config.toml
n_layer = 9
optimizer = "muon_variant"
beta1 = 0.95
steps = 7727
Below are experts of layer 4 (counted from 0) of a mixture-of-experts language model. Rows are named router (the router's row for the expert) and show model dimensions 0-223. Each number is 50 + 10 x the weight over its row's rms, rounded and kept within 0 to 99.
After each expert's rows: a language model's description of what the expert responds to; "raises" lists some tokens whose logits its average output raises strongly, later layers aside. This comes from a sample of Wikipedia text that the model never trained on.

# expert 30
router:54 45 48 64 49 44 46 58 52 59 43 46 58 47 57 56 48 54 57 36 45 39 61 44 48 50 50 59 51 47 65 58 52 41 41 47 49 38 73 60 41 55 46 35 55 56 50 45 42 46 49 59 53 56 48 59 42 48 69 46 35 61 43 44 44 54 51 66 77 58 48 44 53 50 49 51 58 39 34 56 75 46 41 44 43 53 45 54 60 33 44 52 41 72 40 38 66 28 45 49 55 55 43 57 54 50 70 56 47 50 53 63 59 59 67 53 48 62 53 51 44 57 52 42 25 27 42 56 39 54 37 53 47 43 65 51 45 49 69 54 54 64 41 74 51 35 45 68 32 35 41 47 64 41 50 50 62 55 33 43 49 45 55 68 50 51 45 55 61 19 15 53 46 63 39 37 48 44 57 34 44 45 49 47 50 63 51 60 51 49 53 59 51 34 56 39 68 42 39 32 42 55 65 60 55 55 35 52 53 48 74 50 54 57 60 49 49 44 45 50 50 31 53 47
It responds to: Auxiliaries and infinitive to. Verbs was, is, were, had, be, can and the particle to, usually after a pronoun or subject.
raises: " a", " the", " pre", " an", " open", " re"

# expert 2
router:43 43 52 63 44 44 53 51 55 52 64 54 51 49 52 41 39 62 51 41 51 41 42 33 48 55 66 43 67 36 58 56 49 51 46 51 71 49 53 44 40 47 62 55 54 50 54 60 42 50 46 48 56 47 55 58 61 30 40 53 54 74 51 43 48 63 60 65 62 57 60 69 58 58 65 35 72 77 56 60 64 35 29 46 51 54 58 57 58 51 51 45 42 47 52 50 70 25 46 57 51 63 57 40 56 55 57 40 58 54 36 52 52 48 58 33 39 72 28 41 40 64 54 53 34 63 44 44 61 49 48 37 49 46 53 50 50 46 47 56 31 50 58 54 51 43 45 63 47 30 39 56 50 37 49 57 59 56 50 45 43 51 59 54 61 45 62 49 48 41 42 62 41 49 48 45 57 32 70 49 49 51 28 39 44 53 56 54 45 42 51 71 50 69 76 52 70 29 59 54 44 62 47 57 62 43 59 49 33 50 48 59 52 46 62 57 69 42 59 55 62 29 47 48
It responds to: Determiners before nouns. Determiners like the, The, this, these, often sentence-initial, plus name-starting words like New, De, La, Old.
raises: " first", " ", " two"

# expert 36
router:50 45 53 80 54 31 56 47 53 57 68 43 61 45 54 55 49 45 65 44 26 16 56 42 64 36 52 53 46 27 57 62 51 55 30 49 57 43 52 54 45 55 52 50 28 63 41 44 57 71 51 41 67 63 48 58 58 49 66 54 43 49 62 68 41 62 56 57 57 37 52 74 67 60 73 43 58 49 56 57 55 49 54 30 52 51 54 58 49 45 45 54 51 55 50 51 48 48 61 68 65 38 51 55 55 51 52 44 51 47 45 42 60 59 56 39 39 53 42 39 48 48 53 36 44 45 57 49 44 47 43 74 51 57 58 59 48 47 47 62 53 48 26 56 56 42 54 48 55 45 53 24 59 58 55 49 42 78 38 55 49 45 45 42 53 36 58 67 55 44 54 52 51 52 43 49 35 54 46 57 41 51 47 47 49 49 47 57 57 39 61 52 58 63 45 47 50 38 38 41 52 41 53 60 50 74 33 54 44 52 77 58 45 61 57 59 57 52 37 41 40 42 62 30
It responds to: Plural and verb suffixes. Word-final suffixes like s, es, ers, ations, ies ending plural nouns or third-person verbs, e.g. suburbs, solutions, delivers.
raises: ",", " of", ".", "hip", " and", " for"

# expert 14
router:42 55 30 48 69 43 49 52 45 64 62 53 57 48 60 44 39 72 44 56 54 46 61 30 61 39 45 66 53 45 62 60 61 61 46 45 49 38 56 77 26 57 44 32 49 54 41 64 47 53 50 63 57 53 56 63 35 39 47 42 31 55 45 55 52 43 82 33 57 42 49 46 56 65 59 56 56 55 49 39 47 39 44 53 48 52 53 63 58 51 51 59 43 44 38 41 48 45 47 55 56 41 56 48 51 51 70 47 50 70 45 46 52 53 57 22 48 54 61 44 46 56 57 48 38 53 62 33 47 31 46 51 49 54 44 54 36 51 57 39 54 74 47 48 40 27 44 51 49 49 64 45 54 34 47 66 65 58 37 49 38 44 54 53 53 47 64 54 68 28 39 54 43 72 55 46 45 28 67 53 38 38 35 42 40 56 48 59 59 37 52 51 46 37 54 43 55 47 68 44 51 70 56 49 56 54 56 47 53 58 55 54 52 45 58 52 51 42 33 53 38 29 45 51
It responds to: Coordinating conjunctions and prepositions. Linking words joining names or phrases, mostly and, also by, with, or, but, &, including, against.
raises: " the", " a", " other", " its", " his"

# expert 26
router:39 38 53 62 57 49 57 53 53 49 50 45 63 44 69 47 32 48 44 45 36 47 53 40 44 47 65 44 71 48 54 52 53 49 45 45 67 56 56 54 52 46 56 40 55 56 49 66 44 57 51 39 68 53 52 55 41 43 51 58 34 71 54 50 33 50 73 41 65 55 59 71 66 55 51 31 49 58 47 58 51 30 35 41 52 60 50 49 53 47 31 50 34 53 46 44 53 43 52 65 65 41 47 53 59 41 64 53 55 75 42 65 55 60 50 36 37 67 35 41 50 59 53 50 50 31 46 57 40 48 32 61 60 47 71 74 39 48 53 41 29 49 52 62 51 27 53 52 51 52 57 48 56 48 57 69 48 48 39 42 54 59 62 54 55 52 67 77 39 47 36 56 40 62 33 45 40 45 60 47 57 54 29 43 29 51 45 57 58 50 53 60 49 50 59 63 45 45 60 29 48 51 54 64 60 52 49 42 52 66 54 59 70 57 56 55 57 45 36 44 49 50 55 46
It responds to: Year and number prefixes. Leading two-digit pieces of years and numbers, mostly 19 and 20 in dates and sports career tables.
raises: "0", "00", "10", "8", "96", "5"

# expert 22
router:48 42 41 65 44 53 35 43 54 68 59 55 48 38 44 65 37 71 47 42 43 48 45 56 47 57 73 64 56 43 50 48 63 59 45 44 58 39 57 44 46 57 52 60 53 59 55 70 46 57 51 42 48 40 68 55 33 40 63 36 25 57 57 45 44 62 57 65 54 61 68 42 57 50 51 47 54 58 59 32 73 42 44 58 41 58 68 54 58 31 61 65 32 61 50 53 50 33 57 46 53 29 53 35 49 54 50 65 51 47 43 52 56 47 58 53 40 65 40 40 33 57 50 52 42 45 44 49 47 48 45 49 48 39 57 49 44 45 51 54 46 57 65 46 54 49 47 61 37 42 45 57 54 38 55 60 44 63 51 53 46 44 66 45 60 40 70 56 64 44 43 50 24 51 53 52 43 29 67 46 52 49 47 46 36 64 60 48 48 39 38 59 74 56 67 62 64 42 44 44 48 62 51 60 68 49 43 25 31 64 52 42 57 64 63 42 54 42 55 64 46 62 57 53
It responds to: Possessives and pronouns. Possessive 's and apostrophes after names, possessive pronouns his, her, its, their, plus word pieces inside names.
raises: " own", " final", " life", " career"

# expert 32
router:51 46 49 78 52 60 45 51 70 55 55 49 57 23 54 63 44 52 49 54 50 43 72 52 57 39 74 52 64 53 56 64 51 43 47 44 60 48 60 65 54 51 54 46 46 52 42 47 33 65 35 59 44 56 58 60 48 36 58 51 54 67 53 66 51 60 60 55 68 48 60 70 56 48 57 48 54 66 53 35 58 21 40 53 49 53 47 44 64 43 51 50 35 51 46 49 44 40 53 57 50 51 51 49 68 50 48 74 54 74 47 45 55 57 56 34 42 54 59 42 48 48 54 47 28 44 48 37 30 56 42 58 60 48 55 73 48 49 67 52 55 64 55 50 35 46 54 57 50 39 42 52 61 40 45 51 38 56 46 58 38 64 49 54 53 46 49 70 61 57 44 65 52 58 46 40 48 34 65 51 43 38 48 38 38 74 52 48 64 50 57 67 75 42 52 45 53 44 40 51 54 49 54 55 48 54 44 57 49 42 41 59 60 60 65 45 59 30 28 37 57 38 53 39
It responds to: Paragraph and heading breaks. Double line breaks after sentences or section headings (==History==), plus opening quotation marks and parentheses before new content.
raises: "==", "===", "In", "On", "The", "Other"

# expert 6
router:56 39 53 53 52 39 47 60 48 46 56 32 48 47 59 54 46 53 41 47 52 43 49 42 63 44 56 48 53 53 56 45 42 63 51 28 59 41 58 63 47 61 47 48 37 59 46 61 51 44 49 48 60 45 65 64 51 44 46 40 60 65 40 49 43 56 50 40 40 60 49 60 57 55 55 45 84 71 42 36 61 39 40 52 53 62 52 52 63 43 49 47 34 49 52 38 57 11 62 46 38 59 40 45 57 37 65 71 41 47 44 49 58 57 44 47 36 61 55 44 44 56 60 53 55 49 63 40 57 43 38 59 58 46 53 48 52 35 51 36 45 54 43 62 52 42 61 52 52 30 47 34 54 44 72 52 37 53 47 49 39 47 65 57 63 34 49 59 41 49 38 50 52 52 37 38 55 50 64 42 55 44 39 48 51 65 64 58 62 42 43 68 80 62 68 57 60 37 49 46 42 48 54 59 72 52 46 57 56 41 60 53 62 65 77 44 73 56 36 63 44 54 50 46
It responds to: Opening syllables of words. First syllable piece of a longer name or word, often capitalized: Car, San, Par, Mon, dis, sub, ec(osystem).
raises: "i", "an", "ol", "at"

# expert 33
router:54 43 58 54 54 48 45 57 50 72 70 40 63 48 54 58 41 71 54 31 46 56 51 48 37 50 61 59 66 45 61 45 59 35 32 48 58 48 48 57 51 77 57 56 30 60 46 56 35 42 38 49 55 45 64 57 50 56 59 66 46 48 45 46 31 62 65 66 50 48 51 41 49 58 67 44 68 45 49 59 63 46 35 60 61 54 47 62 66 44 39 49 57 53 54 44 58 47 51 57 66 59 48 37 53 52 47 54 38 49 37 44 63 60 76 34 44 73 54 42 42 75 56 52 53 32 66 57 55 43 44 51 53 55 53 77 45 46 58 52 37 64 39 45 40 41 66 52 65 37 38 42 64 61 56 47 34 56 46 60 49 51 53 47 70 53 57 47 52 44 48 50 32 50 40 45 35 45 60 43 46 37 48 52 46 49 60 37 65 40 33 57 55 46 58 53 43 38 62 42 44 45 49 52 67 74 38 55 44 60 58 41 51 52 62 64 59 44 49 37 57 46 53 38
It responds to: Sports competition words. Sports terms in match and season reports, such as season, final, Cup, runs, -point, -yard, game, scored.
raises: ",", " and", ".", " in", " that", " of"

# expert 8
router:45 38 38 66 60 46 41 60 57 49 52 53 73 48 57 74 41 51 61 45 31 54 57 62 52 42 56 56 57 30 45 58 45 61 54 58 68 53 54 47 48 74 49 38 44 62 50 56 47 71 53 53 55 58 60 67 49 39 58 50 54 62 45 39 42 53 59 41 42 50 71 57 59 53 47 34 48 59 54 55 63 41 41 38 60 49 56 63 73 45 55 53 51 55 44 47 39 46 51 50 54 69 59 63 62 47 55 54 50 49 44 50 51 53 76 42 44 66 46 43 40 58 51 51 50 38 55 44 47 59 47 52 49 53 51 52 45 55 72 62 44 53 54 55 35 45 61 75 65 20 55 36 53 36 49 49 60 50 41 54 45 52 54 57 54 43 61 57 74 69 32 53 33 50 49 40 28 37 61 50 52 46 45 26 54 51 54 47 51 42 46 52 50 39 57 43 71 46 45 54 42 42 64 51 46 70 42 37 39 40 67 75 50 51 63 44 50 28 37 50 58 46 46 55
It responds to: Clause boundaries, relatives. Relative pronouns that, which, who and subject pronouns starting clauses, plus closing parentheses, percent signs, semicolons and dashes.
raises: " he", " |", " a", " was", " the"

# expert 28
router:32 36 50 57 63 45 47 57 50 70 62 48 54 48 55 45 47 45 38 46 52 36 49 60 59 27 50 53 55 42 62 75 52 51 46 46 60 57 50 49 50 52 52 34 56 60 45 73 36 62 43 49 51 48 61 58 40 36 61 37 43 55 54 49 41 49 68 54 50 27 60 51 58 54 51 51 61 74 55 59 65 54 49 35 55 52 58 44 66 22 51 43 54 52 46 39 48 37 57 57 67 48 59 60 61 44 64 50 47 58 41 67 59 52 60 46 48 51 38 37 46 52 57 51 26 37 54 42 50 53 49 53 54 51 57 56 43 38 70 54 57 55 40 64 50 29 53 65 48 41 42 36 51 40 47 68 61 47 53 49 46 59 62 55 54 46 76 71 47 47 41 63 45 62 50 49 37 44 58 40 41 42 38 35 47 69 56 46 63 37 51 56 41 49 46 54 63 45 47 47 30 69 69 58 55 77 46 53 34 53 58 63 57 56 58 55 58 40 52 38 41 32 55 46
It responds to: Commas. Commas, including after closing parentheses, separating list items, places and clauses, e.g. Irkutsk, Russia; Tamil, Telugu.
raises: " the", " a", " which", " and", " as"